Experts of a small language model: a variant of SOAP for the experts.
Below are experts of layer 8 (counted from 0) of a mixture-of-experts language model. Rows are named router (the router's row for the expert), down (a neuron's output weights, with its number) and show model dimensions 0-191. Each number is 50 + 15 x the weight over its row's rms, rounded and kept within 0 to 99.
Before each expert's rows: a language model's description of what the expert responds to. This comes from a sample of Wikipedia text that the model never trained on.

# expert 22
Short prepositions and word-start prefixes after the or a clause, such as in, at, on, near, de(nsity), ex, pro.
router:21 31 51 23 63 65 65 67 42 30 42 76 20 41 35 42 42 15 53 33 52 56 76 34 49 78 70 29 32 60 69 78 55 46 24 44 21 49 38 57 53 64 37 74 58 44 43 49 52 46 42 65 51 39 84 61 53 28 33 39 42 43 73 55 51 52 56 46 55 69 49 57 38 36 63 75 20 47 24 25 31 54 43 57 52 26 44 47 53 59 60 62 56 57 29 62 53 09 34 69 49 51 78 37 57 56 58 56 47 46 49 69 56 52 71 35 22 24 45 72 42 24 40 55 40 39 54 26 64 48 62 43 41 39 63 33 42 44 57 34 45 52 20 69 43 62 46 58 81 36 50 60 56 65 53 37 72 56 44 47 69 56 81 42 59 31 65 49 56 38 30 39 44 29 76 31 73 34 53 27 67 47 51 42 35 48 51 68 45 58 54 53
down0:51 33 58 52 61 69 50 47 79 52 58 59 68 54 80 62 58 43 50 53 49 67 60 81 61 63 59 57 52 42 69 55 57 57 64 25 34 85 28 53 48 48 55 49 44 53 53 64 55 16 41 59 51 64 75 43 50 69 15 58 38 64 42 43 44 62 56 91 65 60 51 54 29 43 42 76 49 41 68 64 69 45 60 39 47 58 50 42 67 58 68 63 83 30 49 41 15 50 53 52 67 51 59 55 57 33 29 46 41 40 43 41 61 49 38 55 54 52 66 09 64 72 50 79 46 68 33 64 62 41 76 23 56 82 62 44 36 37 54 34 58 62 71 69 41 43 80 66 58 61 26 55 38 31 75 30 58 35 59 60 82 27 61 47 50 56 54 65 72 79 39 57 51 42 22 53 62 56 53 69 27 67 54 32 36 50 50 59 79 44 51 54
down1:51 76 44 53 43 51 54 43 52 58 47 30 58 30 67 39 64 55 52 67 36 73 49 32 44 72 62 29 40 32 69 45 46 43 67 63 46 47 45 45 47 63 69 74 68 50 31 71 50 61 43 61 92 42 60 46 52 56 26 38 48 28 51 53 48 32 30 34 54 64 55 32 49 59 47 57 62 87 56 19 33 42 72 32 57 27 55 36 46 56 66 72 65 42 44 41 81 58 25 62 52 43 52 56 57 10 39 38 61 52 37 68 76 45 46 26 52 38 41 40 47 51 27 44 40 39 64 36 10 49 37 62 55 68 65 28 49 42 85 46 35 44 38 61 70 82 19 40 51 34 39 33 45 54 24 61 39 99 61 39 60 48 59 40 28 54 53 40 57 57 45 33 41 52 29 63 51 33 52 43 40 23 51 46 56 66 47 43 52 82 64 62

# expert 24
Conjunctions and separators between list items, names or roles, such as and, commas, en dashes, ampersands, semicolons, in credits and tables.
router:32 17 60 58 43 44 55 62 65 44 67 28 41 29 32 25 42 38 64 42 71 75 65 41 29 50 65 12 30 55 59 81 68 41 41 58 53 69 43 42 64 65 37 81 49 31 45 67 48 18 39 89 53 57 50 69 47 34 41 53 44 36 65 55 50 47 56 83 30 57 56 64 44 24 58 64 33 55 42 49 55 60 44 62 86 37 41 76 63 40 51 74 51 56 19 48 61 34 53 59 41 69 68 46 58 76 51 52 28 53 48 87 57 34 54 53 53 19 89 51 46 41 35 54 37 47 58 23 51 48 66 29 59 39 57 55 55 44 49 41 46 57 43 54 44 49 17 50 63 35 40 72 57 45 74 48 65 65 30 40 53 67 50 38 57 38 33 43 73 39 66 33 54 45 51 46 65 41 61 52 62 55 66 44 49 19 75 74 62 61 37 49
down0:45 50 61 57 50 82 71 78 45 59 27 37 39 33 43 49 50 50 48 34 51 68 44 50 57 70 55 34 37 64 46 52 36 67 52 51 73 47 58 59 55 58 38 41 38 20 68 55 41 55 46 44 64 43 47 30 47 54 75 66 34 23 34 57 60 40 62 39 47 49 42 45 56 42 35 42 78 36 77 52 47 39 44 60 40 61 59 73 73 63 29 56 46 30 64 57 51 44 49 49 93 15 75 44 12 34 79 67 72 45 58 52 71 61 68 39 47 16 39 72 64 64 47 39 51 33 57 72 43 39 45 36 33 30 54 30 72 55 69 49 34 61 65 36 51 26 56 76 63 47 81 48 52 43 69 65 56 32 64 39 57 28 54 36 48 61 57 65 73 76 19 79 63 54 58 38 94 59 58 53 41 68 27 31 58 53 53 54 55 63 60 53
down1:55 45 39 45 48 33 66 94 49 63 46 53 49 32 35 45 54 47 35 57 61 39 45 45 58 74 26 61 55 28 66 64 39 51 48 22 51 41 24 50 65 59 58 58 35 54 37 88 59 44 47 36 42 54 45 32 69 64 57 46 57 35 40 42 41 55 80 53 55 45 61 53 40 68 62 49 66 47 34 40 36 64 72 54 37 22 72 70 71 44 50 61 46 51 61 50 82 59 25 78 52 22 42 26 55 34 76 33 38 73 61 39 53 75 50 62 45 76 40 56 63 57 59 62 40 12 39 39 69 51 63 37 31 27 45 52 55 11 41 35 35 65 30 37 55 64 60 41 60 49 44 41 59 67 44 17 26 53 62 58 26 73 48 37 52 68 52 31 31 61 55 32 51 31 47 59 62 51 87 37 42 78 69 29 67 37 37 65 45 62 59 38

# expert 4
First piece of a content word split into fragments, often a vowel or short syllable, such as o(bserver), com(missioned), hu(man), tro(ops).
router:00 20 57 55 52 44 66 60 52 52 59 57 48 56 45 46 30 43 52 27 66 41 61 47 37 77 55 56 53 56 47 66 54 46 33 49 30 68 36 61 63 45 38 49 40 52 31 79 39 47 46 72 81 56 58 52 46 37 47 35 55 35 71 51 65 45 54 51 49 47 57 71 45 32 64 53 32 54 46 42 18 73 45 59 59 40 52 92 56 77 43 57 60 58 40 53 55 43 29 69 53 81 68 58 60 59 77 71 42 35 44 62 60 38 50 45 48 32 54 45 49 40 49 70 39 42 61 26 54 17 51 55 66 47 62 80 17 31 48 45 48 71 34 57 34 64 28 69 61 40 46 64 53 27 52 47 65 48 05 17 70 66 49 06 55 52 50 52 52 23 35 58 44 42 62 41 88 35 66 40 72 56 67 53 60 52 54 43 66 54 29 59
down4:48 58 65 45 43 36 72 44 48 54 48 25 62 47 68 48 67 22 77 77 43 25 76 28 67 60 53 46 51 38 61 58 72 56 48 74 57 47 57 60 52 50 49 40 42 42 18 43 31 52 66 34 26 28 66 70 58 27 77 39 59 48 45 19 20 51 46 53 30 63 54 30 48 19 45 38 22 38 33 70 44 43 61 40 58 51 27 36 31 73 33 22 53 56 43 51 44 30 31 62 62 55 39 51 39 41 64 26 48 48 53 23 40 61 60 41 60 41 39 41 44 45 37 41 67 47 66 80 50 25 56 47 21 36 64 86 76 40 51 54 68 26 37 50 69 51 36 58 53 39 79 41 69 33 56 51 33 45 48 64 51 51 61 31 36 39 45 75 40 70 68 32 55 34 65 20 49 54 52 64 31 43 42 31 37 49 53 40 17 65 42 38
down5:36 50 72 52 39 73 62 73 51 53 30 74 53 54 58 57 74 60 40 51 70 62 35 26 42 26 45 49 53 50 66 56 34 43 74 46 63 35 32 49 26 45 62 40 66 36 20 60 32 45 46 46 58 27 52 46 54 34 84 42 63 67 23 68 31 13 38 46 58 47 61 47 41 13 27 46 60 96 79 41 70 26 42 41 23 56 52 67 47 45 30 44 65 38 39 41 54 51 61 80 57 43 59 48 48 55 50 50 49 52 44 50 63 44 39 25 51 55 34 39 27 38 53 35 42 49 48 52 48 52 53 33 08 53 60 53 66 46 55 51 49 66 19 60 17 56 46 58 68 42 58 71 77 43 48 64 50 38 46 42 54 29 74 69 51 60 69 48 55 39 31 45 64 79 69 47 45 56 61 47 32 20 61 84 30 47 76 45 54 44 61 51

# expert 25
Final pieces of personal names and surnames right before a comma, verb or apostrophe, such as -son, -ley, -ton, Fripp, McIntyre, Trujillo.
router:43 64 40 43 60 50 41 67 47 42 64 46 35 35 25 50 49 33 79 28 81 57 61 66 41 66 71 39 48 55 49 58 53 28 45 48 39 52 38 63 65 59 42 58 70 41 28 53 36 29 51 33 49 40 88 40 21 41 30 47 60 47 43 43 70 51 56 61 51 48 51 69 44 49 57 35 58 58 50 46 43 74 40 74 55 45 04 54 91 42 64 62 54 46 48 61 61 44 31 64 40 56 57 75 67 51 77 68 40 17 22 35 44 52 69 37 46 29 49 59 30 60 23 51 29 43 60 47 42 43 62 53 94 45 52 44 22 49 23 34 68 53 55 83 39 71 22 46 61 30 59 47 21 56 85 49 71 40 39 46 65 58 52 41 69 73 49 65 60 38 52 46 62 50 35 47 67 38 69 40 38 48 79 58 46 49 59 67 53 44 30 68
down3:55 53 63 49 41 42 50 54 39 66 59 46 35 42 64 31 23 36 72 44 50 45 50 65 39 55 27 43 42 80 26 35 57 38 43 44 45 22 49 31 89 60 49 80 55 67 46 57 27 35 50 43 48 35 57 46 43 53 48 38 54 51 27 60 71 42 75 30 57 66 48 38 61 50 55 45 41 31 64 40 51 87 60 57 26 54 36 56 22 63 44 60 52 35 70 25 55 41 60 41 32 46 40 43 77 72 43 53 67 67 67 23 79 67 54 39 63 44 57 49 37 46 57 60 48 48 42 46 50 33 64 15 35 59 84 57 53 40 07 57 55 55 65 44 47 41 64 36 48 38 28 35 51 41 73 33 58 52 34 28 40 52 21 37 51 57 36 24 42 50 12 67 68 32 52 38 39 94 35 63 55 51 64 41 31 51 31 71 59 69 65 38
down4:50 32 40 38 43 64 47 74 54 74 37 73 63 38 68 36 46 42 51 40 60 16 43 66 20 61 51 43 52 51 55 44 35 48 71 49 70 57 53 46 52 63 54 33 47 52 60 44 49 49 62 57 26 58 45 53 69 44 45 45 66 66 55 36 74 43 22 31 44 18 51 56 36 40 48 42 46 54 47 47 78 56 24 26 55 43 64 25 58 47 59 09 74 54 54 62 42 29 36 63 61 22 30 60 67 29 58 40 42 65 12 47 25 73 50 24 48 42 61 41 53 59 39 49 51 62 29 41 54 69 64 59 73 57 28 49 56 48 70 66 52 14 35 59 56 37 69 25 66 50 69 56 43 42 34 56 35 19 68 39 43 54 42 26 70 50 75 43 45 59 57 47 23 41 17 47 60 62 64 58 62 52 28 01 65 31 67 52 46 45 54 57

# expert 61
The single-piece s inside or ending words, such as doubled s in Mississippi, Ambassador, Wednesday, and plural endings like issues, Collins.
router:24 56 52 23 33 47 43 78 53 31 67 72 49 31 39 39 23 37 57 50 47 38 70 48 28 57 58 31 55 36 73 65 48 53 57 79 44 56 23 72 67 59 41 52 35 42 43 47 34 44 32 64 80 58 66 54 31 45 47 37 37 57 47 55 78 67 61 48 42 59 50 67 41 53 60 58 51 64 37 58 51 55 27 63 61 54 32 63 52 31 65 80 90 63 44 59 43 41 10 58 33 55 49 62 54 64 59 55 48 27 25 64 55 39 76 52 34 49 56 87 48 28 51 70 50 38 45 32 55 30 71 36 46 45 65 63 24 46 41 40 50 76 26 62 43 63 43 74 49 11 41 66 50 21 73 50 42 26 38 40 50 81 57 47 67 30 53 63 65 49 33 60 45 32 53 37 57 37 41 50 77 66 75 49 63 51 68 59 70 49 57 53
down0:40 14 38 35 72 00 54 58 60 25 54 29 65 37 70 50 56 43 30 22 35 56 37 22 67 57 66 47 20 33 56 50 28 37 61 68 64 59 53 74 76 47 55 54 32 62 64 27 40 70 58 43 60 64 43 62 61 65 37 60 65 27 56 34 80 44 54 55 45 30 75 48 55 28 50 48 45 44 72 29 32 34 62 25 61 36 29 58 48 55 41 41 60 56 67 38 47 53 47 57 53 87 61 31 40 59 68 52 57 68 67 43 42 48 50 72 38 48 64 46 62 57 36 64 55 58 63 51 45 41 40 85 62 55 69 40 65 56 51 57 50 38 48 45 60 39 49 47 53 14 54 38 26 70 43 56 59 35 61 53 35 27 39 48 32 48 29 33 35 35 57 55 30 60 61 33 81 47 69 42 53 62 59 41 57 58 51 30 66 73 27 53
down1:60 66 68 39 37 59 70 35 41 20 36 40 45 35 29 60 50 37 44 82 51 61 41 27 66 68 24 52 50 39 27 26 62 71 78 54 46 44 73 70 37 77 13 45 48 54 30 67 93 16 57 50 44 33 50 46 71 56 48 50 40 54 43 32 71 54 39 76 45 52 52 61 41 48 16 22 43 23 61 69 46 21 54 46 41 52 52 58 41 52 52 25 42 62 56 54 55 33 57 44 57 35 48 87 19 53 49 67 52 32 59 44 33 37 66 60 60 42 58 56 52 60 39 89 49 60 61 43 67 38 50 41 44 35 37 45 58 46 45 54 56 84 65 49 38 25 76 62 50 31 47 75 49 42 74 38 57 42 58 44 43 59 44 59 50 23 55 50 61 42 48 44 56 43 45 36 62 31 22 45 33 40 59 68 26 26 46 53 25 50 49 58

# expert 2
Prepositions and connectives right after a verb or clause, such as in, with, as, by, including, during, after; also some verbs.
router:44 37 51 59 52 54 45 61 59 04 65 80 20 35 55 32 21 26 62 47 70 77 93 46 23 47 53 33 33 52 68 56 58 41 39 51 48 59 46 53 46 77 37 78 45 49 37 53 41 47 25 49 57 56 92 55 33 41 44 32 49 49 76 57 43 52 56 80 47 66 45 67 45 58 79 61 47 57 44 38 38 54 39 65 53 30 45 46 60 56 51 72 43 56 42 64 54 34 44 50 46 64 87 50 78 50 73 52 54 31 46 83 76 34 59 48 22 23 60 59 26 54 35 58 38 34 68 50 57 42 47 48 48 42 70 76 40 54 44 44 41 43 31 66 52 70 39 68 77 57 16 64 56 48 60 27 55 47 44 41 48 80 62 52 56 63 59 53 58 33 40 64 49 54 36 45 62 38 55 40 69 75 53 39 58 47 68 69 75 32 43 53
down0:57 56 77 55 30 66 36 51 56 52 48 70 43 56 48 49 72 57 55 63 67 67 47 58 72 81 67 72 57 58 00 07 64 34 49 45 71 75 69 48 24 46 46 57 58 61 54 23 48 37 38 49 54 48 77 71 42 43 49 46 56 43 41 43 46 27 41 77 58 42 72 38 36 39 46 56 72 48 55 59 39 53 50 39 37 66 43 73 65 74 54 55 75 47 43 37 52 46 68 35 72 40 45 60 53 24 46 43 54 50 26 63 57 61 57 55 41 34 40 27 38 65 52 40 45 58 76 51 46 58 25 42 56 48 58 54 56 41 32 52 69 11 41 26 35 53 40 80 46 77 30 42 43 70 56 34 53 32 53 53 54 27 51 35 84 44 32 71 56 53 60 67 41 60 58 86 44 35 42 37 46 51 32 30 79 52 44 51 34 30 20 54
down1:84 41 64 24 62 67 77 25 50 15 45 51 45 47 47 67 57 46 67 75 69 30 47 45 61 50 48 40 53 52 55 54 52 37 59 57 39 60 16 56 64 57 79 26 58 25 38 56 57 37 46 33 48 62 27 55 60 42 42 57 67 58 47 50 68 50 54 75 85 53 70 27 43 44 29 44 46 23 61 62 40 68 44 64 42 33 54 44 59 44 32 60 48 55 43 58 51 58 31 26 44 33 60 30 48 61 56 81 53 41 87 27 67 60 45 49 51 46 62 29 64 57 72 61 87 34 54 56 53 49 72 43 51 50 41 24 60 32 44 51 37 43 51 42 22 58 32 79 45 36 35 43 60 55 53 20 70 39 69 67 58 76 84 71 44 62 58 31 67 40 29 57 66 39 64 48 51 74 39 49 40 58 51 19 35 53 51 62 18 52 41 38

# expert 38
Short first pieces of lowercase words split after an article or pronoun, such as b(irth), di(vorces), tr(y), lo, mo.
router:21 24 22 50 42 43 72 64 52 21 53 71 30 43 47 45 26 47 62 21 50 52 81 25 44 67 46 41 37 62 52 55 42 36 50 46 60 47 39 56 61 53 46 45 50 41 30 69 45 33 42 84 56 45 53 66 57 21 43 27 33 41 58 61 81 58 52 59 30 59 53 53 39 23 40 56 30 75 28 02 40 72 37 52 51 25 40 89 66 47 65 42 70 41 34 68 61 59 43 48 54 75 69 80 60 51 63 65 25 38 49 53 53 48 53 41 46 50 76 61 48 52 39 53 36 36 54 48 51 30 80 25 52 38 49 56 57 35 55 43 33 59 59 60 19 53 28 51 76 28 40 53 57 19 55 48 60 55 37 60 46 51 62 32 57 51 57 54 56 47 40 45 31 45 75 54 81 38 64 30 60 81 65 50 57 50 55 72 58 49 38 65
down1:38 35 53 56 60 13 61 45 82 37 38 38 54 61 45 47 71 52 43 67 61 75 53 60 51 67 39 64 52 56 34 50 42 40 51 35 55 59 70 50 34 43 48 62 61 32 49 51 44 39 61 45 45 48 62 47 44 32 51 61 90 55 59 36 19 46 57 32 65 71 77 55 56 50 44 90 47 70 71 63 45 46 45 69 31 27 70 50 53 73 68 39 47 49 66 49 53 47 35 32 53 26 45 38 56 48 64 29 57 50 33 61 58 81 76 50 70 43 45 47 75 52 67 38 46 48 29 76 69 72 61 16 60 39 54 45 20 33 51 36 48 64 50 47 61 59 71 80 58 45 57 35 57 42 84 15 60 66 43 47 46 48 48 35 58 92 47 65 48 77 68 74 43 26 65 56 31 59 46 51 60 64 48 60 67 48 82 34 32 42 30 35
down2:63 43 38 44 32 29 57 48 69 33 59 36 26 69 39 34 31 30 65 77 41 35 59 83 68 57 27 54 62 57 51 66 82 64 57 54 47 41 66 40 38 56 38 53 84 59 45 58 56 48 32 03 68 61 39 73 63 21 60 36 64 44 45 56 47 54 45 50 61 56 23 52 52 46 18 46 26 46 35 36 81 40 42 33 63 35 68 55 71 62 78 38 49 64 67 64 47 69 70 39 59 56 64 76 35 49 50 34 46 43 40 57 61 62 62 62 44 57 38 52 40 19 86 52 59 55 34 53 55 63 65 59 45 52 29 53 45 32 22 54 60 62 33 45 62 58 21 61 43 54 58 57 15 57 61 46 35 56 55 72 37 39 46 53 63 75 39 33 67 72 57 63 49 46 35 64 76 32 34 40 69 51 32 69 58 47 52 22 69 63 60 64

# expert 12
Word pieces ending in e or another vowel inside a word, mostly e, te, ne, Se, such as Bye, posterior, Technology.
router:14 30 35 41 22 52 60 46 59 46 58 56 26 26 45 38 44 44 52 29 60 68 41 37 33 60 63 43 50 52 65 49 64 32 54 58 35 55 45 66 65 48 32 62 18 40 25 64 46 34 54 71 40 55 51 78 52 46 51 29 42 15 49 53 64 47 77 44 43 63 54 51 20 18 61 59 45 54 37 45 28 59 38 48 66 34 53 63 56 51 55 60 70 46 38 61 55 51 36 53 37 50 72 54 79 73 40 84 61 58 30 47 47 27 59 56 33 38 52 61 38 44 30 45 36 30 40 42 43 64 42 38 67 36 58 53 40 56 26 33 59 71 38 69 42 59 44 71 73 22 49 65 11 50 45 28 81 35 40 24 42 79 58 27 67 71 43 52 65 45 52 53 61 40 54 45 81 50 56 55 73 34 90 35 57 65 64 65 50 23 42 53
down0:64 31 26 36 29 23 48 39 70 26 56 55 49 44 56 42 13 53 58 46 65 54 63 39 55 40 51 24 35 39 41 58 65 62 66 99 28 61 51 59 43 76 39 48 39 53 63 45 41 52 50 29 49 32 64 44 54 37 27 47 47 60 78 56 49 54 70 52 48 40 71 49 49 64 42 41 48 65 31 49 72 36 48 47 28 62 49 85 62 24 49 53 39 55 39 69 67 30 52 68 48 62 50 56 43 54 51 63 22 27 47 32 55 53 61 40 74 37 53 53 46 39 44 64 86 56 42 49 76 45 49 54 47 40 53 62 55 19 54 52 34 66 98 68 57 83 52 40 51 38 55 64 88 47 60 65 49 53 50 47 67 55 58 56 57 30 70 45 47 04 49 76 34 42 47 47 39 71 45 58 56 77 19 38 38 35 51 62 59 48 24 52
down1:38 56 57 02 71 61 37 35 31 57 65 58 74 41 52 43 56 26 58 37 45 61 59 29 35 53 54 53 31 53 70 74 52 53 09 40 50 34 54 50 61 48 32 31 77 52 04 62 32 49 48 41 70 75 46 35 42 71 31 67 40 65 53 32 30 55 30 50 55 53 74 60 44 45 40 43 24 33 51 43 44 63 58 54 47 65 66 51 38 62 52 70 40 60 47 31 40 52 54 32 63 39 15 47 41 47 59 38 40 65 64 51 38 77 53 41 55 53 22 91 55 57 39 52 37 46 69 39 78 69 42 51 33 28 33 42 41 30 23 38 51 35 71 65 53 34 79 68 47 29 71 66 48 71 39 62 41 38 63 28 77 34 40 35 46 43 56 29 51 48 40 61 49 45 64 47 44 37 50 61 70 55 71 36 54 51 72 70 40 35 62 51

# expert 26
Endings of Latin species and genus names in biological lists, such as -us, -is, -ia; also scattered content words like contain, species.
router:32 26 55 23 49 56 53 59 55 26 48 46 29 45 37 52 26 43 84 26 51 68 60 50 50 65 63 40 58 60 61 61 80 29 45 51 34 82 49 67 68 54 40 53 57 35 27 55 45 43 26 67 74 36 64 58 21 34 32 36 49 51 65 85 57 60 67 65 40 52 68 89 38 21 48 65 45 72 42 43 35 69 43 62 57 46 39 57 59 49 77 47 71 52 56 78 53 13 48 70 44 65 49 50 52 48 62 62 38 30 43 65 41 53 69 40 30 41 54 44 43 54 38 58 12 64 60 31 61 40 56 28 64 44 62 63 38 44 46 44 32 55 39 48 24 73 49 41 67 46 33 57 38 26 64 38 71 51 43 45 67 61 62 26 77 45 26 66 58 17 43 54 49 35 57 51 76 40 65 44 62 45 57 37 45 44 68 67 55 52 47 84
down11:24 68 69 44 68 46 61 78 66 15 50 64 49 77 41 63 50 52 51 64 45 33 49 69 24 40 11 89 42 49 70 50 67 50 36 45 68 46 39 49 52 58 66 14 58 25 49 37 90 38 40 80 34 70 42 44 33 60 55 37 71 72 31 43 15 91 70 57 28 48 64 51 23 34 57 51 42 54 58 24 61 64 71 51 39 47 50 46 65 60 56 52 56 26 45 62 51 47 51 33 77 39 63 50 36 50 40 59 47 24 48 40 59 36 41 33 31 29 52 62 52 64 66 40 67 58 49 49 46 38 30 59 46 42 44 40 38 80 52 23 74 40 58 69 72 45 29 54 70 53 70 64 43 64 55 52 39 35 61 34 30 47 60 45 55 39 75 56 31 57 69 53 56 32 66 52 49 39 33 62 53 54 73 38 51 61 58 50 52 56 66 55
down12:57 60 49 30 51 50 33 26 51 57 34 77 40 46 38 73 41 50 47 41 54 54 18 58 40 63 45 74 62 33 65 63 41 62 63 63 52 66 43 57 31 70 29 72 18 53 52 73 69 40 34 68 27 36 57 32 54 57 48 46 49 39 32 56 54 36 31 65 45 57 77 40 70 79 69 29 18 31 59 50 41 66 47 51 42 28 69 74 51 45 16 50 59 77 32 31 47 47 29 46 45 45 71 29 51 29 37 54 37 27 43 33 46 29 62 53 45 45 45 25 49 44 55 67 67 26 47 35 56 34 46 61 36 57 59 65 31 46 11 68 55 67 26 48 50 65 28 68 51 45 41 64 67 55 56 21 30 43 46 62 30 75 65 70 34 38 37 47 60 52 49 26 51 37 58 48 54 77 51 14 43 61 54 42 57 59 50 38 82 34 68 66

# expert 8
Periods, commas, colons, "of" and ampersands in bibliographies, initials, abbreviations and name lists, such as F. Angeli, v., Louis IX of.
router:35 49 33 61 35 43 54 80 71 46 68 49 45 23 37 53 51 39 56 43 66 52 61 47 27 65 67 24 35 49 63 67 67 34 43 82 21 68 45 63 64 47 35 64 52 28 39 65 45 39 52 28 57 71 80 44 26 56 47 23 44 49 65 55 47 38 75 75 51 54 68 73 38 33 54 81 44 59 35 35 41 55 49 71 69 44 35 52 79 65 67 82 59 41 23 68 46 38 35 59 28 46 50 55 73 63 44 65 33 43 39 59 49 60 56 41 42 11 62 41 22 51 24 43 35 50 58 28 51 20 54 21 75 38 57 54 44 41 53 35 51 55 50 53 43 36 24 66 68 26 43 64 59 49 74 51 70 35 41 57 82 48 72 39 68 37 54 57 56 49 62 51 42 56 77 57 60 24 58 31 55 58 52 35 59 35 70 64 52 34 42 57
down0:52 38 43 60 23 37 51 38 35 50 52 40 34 69 47 71 36 45 73 66 37 36 62 36 63 56 60 35 28 52 30 33 47 56 48 56 30 66 50 57 55 33 40 46 57 48 48 32 60 67 52 40 54 27 44 85 46 37 29 68 35 35 43 59 72 38 68 41 47 72 21 64 46 29 56 45 38 45 54 43 32 48 63 34 54 40 41 80 68 66 67 86 31 39 43 80 28 45 31 31 46 60 30 30 67 57 63 13 44 46 71 53 52 35 62 66 58 31 66 60 52 54 32 65 49 39 42 49 55 57 55 33 53 38 71 59 58 47 75 43 82 49 54 36 41 61 78 61 24 17 65 45 82 43 26 78 49 77 71 54 60 36 65 58 62 76 58 58 75 81 53 38 23 48 56 61 48 22 41 44 64 60 66 42 50 49 37 47 50 61 34 56
down1:71 34 33 35 47 42 32 38 49 35 61 44 49 60 45 07 03 62 66 62 60 59 39 50 18 28 44 65 44 44 46 23 49 34 42 92 21 38 85 51 61 18 81 50 43 64 46 59 36 38 59 66 67 54 42 43 38 54 54 70 58 60 23 34 62 65 35 56 38 50 60 41 32 55 35 32 41 33 82 64 44 43 62 48 51 51 55 46 52 46 47 69 20 42 59 62 41 52 75 38 44 32 43 64 44 59 49 57 30 37 66 57 35 63 61 57 60 41 54 57 38 35 69 63 39 64 38 46 54 54 64 59 40 71 60 70 66 51 59 64 66 39 32 37 41 48 50 32 37 51 44 17 32 22 37 48 31 50 44 27 28 66 59 39 33 43 35 48 59 42 60 41 43 59 72 57 16 62 42 95 42 35 51 65 59 64 67 38 56 63 45 51

# expert 32
Past-participle and verb endings finishing a Latinate stem, such as -ed, -ated, -ified, -ing, in dissatisfied, exacerbated, invitation.
router:57 39 24 26 27 16 57 59 63 35 70 66 23 32 38 35 42 35 69 44 54 76 73 53 37 70 51 29 43 53 74 63 68 48 46 38 57 49 34 44 71 61 55 60 34 34 32 53 44 46 46 57 52 76 61 51 32 48 37 35 54 46 58 54 80 41 62 83 11 59 51 72 33 51 53 51 54 71 46 49 54 51 40 49 50 60 41 43 58 43 56 44 69 74 35 66 60 36 33 69 63 51 64 63 62 53 81 53 42 38 43 67 55 21 56 47 48 42 63 79 19 26 30 52 26 62 50 19 52 57 38 24 50 50 63 67 41 48 39 27 35 58 24 66 40 63 52 73 60 57 43 59 20 46 60 18 36 40 35 31 52 71 70 50 58 61 13 84 51 41 36 56 33 46 50 52 45 42 62 48 49 51 51 49 79 32 49 58 71 50 32 63
down0:50 38 36 77 27 28 74 50 79 52 80 81 43 33 44 42 52 57 30 46 82 23 34 76 39 47 40 50 22 54 56 38 48 50 51 54 77 45 63 56 77 41 57 55 35 40 67 16 45 47 27 59 15 51 40 46 53 43 55 51 60 49 51 42 15 50 31 57 54 61 70 70 72 77 47 37 48 49 44 58 65 46 38 71 47 42 47 45 48 46 44 37 50 43 67 65 46 59 50 58 49 64 64 57 82 43 42 38 40 52 84 39 32 44 47 34 86 56 52 46 47 37 39 38 59 45 34 78 40 31 50 48 60 51 38 64 84 57 38 04 51 33 57 35 58 52 60 47 73 49 49 36 61 56 53 58 40 66 59 35 43 43 55 45 60 65 50 41 30 61 59 51 70 32 29 61 23 40 33 57 62 34 23 61 34 46 24 34 19 39 23 43
down1:52 43 17 48 40 29 40 46 34 49 50 60 51 51 32 35 56 36 62 58 36 59 48 59 43 19 73 36 44 43 50 67 33 45 54 42 51 69 57 68 32 61 45 58 57 78 73 71 57 34 53 33 58 25 48 43 30 35 43 53 84 53 38 73 49 60 76 33 30 50 29 63 25 48 46 47 40 75 78 50 66 26 31 64 60 51 70 29 35 78 37 48 51 59 49 51 50 53 60 77 39 69 51 26 45 29 29 69 41 54 43 57 50 50 78 43 30 47 44 55 49 28 56 61 47 42 48 45 37 51 48 21 27 54 66 40 50 67 56 15 43 64 54 59 58 95 44 72 53 71 54 78 53 51 62 43 64 50 60 62 72 60 21 75 47 64 57 48 63 53 55 38 26 57 66 46 38 42 39 46 64 42 59 50 59 13 45 04 47 30 29 41

# expert 45
Conjunctions, commas and relative words joining clauses or phrases: and, or, that, which, but, because, while.
router:40 37 45 47 44 55 57 72 61 45 77 50 29 32 41 44 43 37 67 44 65 96 70 36 43 45 65 40 27 48 74 82 57 52 36 53 28 56 44 50 69 62 33 59 33 43 42 60 27 43 41 52 42 93 66 62 61 42 47 41 47 41 56 55 45 65 53 85 28 71 52 53 45 15 66 42 46 45 39 49 40 56 41 71 74 54 42 69 64 53 50 67 46 54 41 58 85 35 45 51 43 57 70 60 48 59 45 42 25 56 42 77 71 39 51 48 26 42 65 45 37 32 36 46 35 49 79 18 48 32 64 55 67 47 70 57 54 27 32 50 21 69 22 60 52 74 18 57 60 46 22 58 36 44 64 28 72 49 38 57 59 63 61 40 62 60 27 69 53 33 68 52 47 39 61 51 56 39 60 51 61 71 57 55 50 35 54 83 66 27 51 70
down0:46 53 59 86 84 47 58 58 55 23 41 52 51 52 65 60 49 57 43 69 42 77 25 42 53 50 29 60 57 64 91 50 30 48 48 55 42 31 40 32 47 39 44 34 62 39 55 64 45 37 50 54 55 64 29 40 39 49 47 42 27 35 40 58 43 35 53 74 41 51 64 62 54 41 43 62 76 58 46 38 40 33 57 48 47 45 55 53 54 54 50 77 57 36 53 50 34 56 72 52 65 47 63 46 71 42 49 66 52 48 10 58 58 34 58 45 75 48 65 55 58 27 43 50 66 90 46 56 42 70 45 39 52 49 56 58 58 50 69 44 36 50 66 54 49 84 58 66 67 36 51 96 64 63 55 37 41 57 52 49 29 51 95 49 39 19 86 35 41 37 45 56 80 10 52 66 64 47 52 67 56 49 69 33 62 28 71 76 66 18 60 71
down1:59 56 40 58 55 56 47 61 44 87 60 57 33 73 53 53 62 88 48 46 46 33 49 51 55 69 59 60 50 68 65 35 64 87 21 44 39 29 76 64 58 58 43 42 66 35 52 42 49 57 30 40 45 69 76 45 33 50 58 57 53 44 69 69 72 42 55 59 52 58 37 46 25 45 37 42 43 33 19 20 46 56 26 34 46 67 52 56 46 35 47 83 29 61 39 25 62 50 76 57 48 72 53 52 52 33 36 58 17 20 84 48 62 38 42 49 39 74 47 99 60 38 44 45 41 53 38 74 43 67 63 48 53 26 76 56 51 40 60 78 41 46 36 46 74 52 60 57 45 27 44 28 42 76 59 58 42 62 43 68 43 55 42 45 36 34 37 49 82 50 45 34 45 57 49 72 43 72 63 43 51 48 30 65 71 47 67 48 40 70 64 54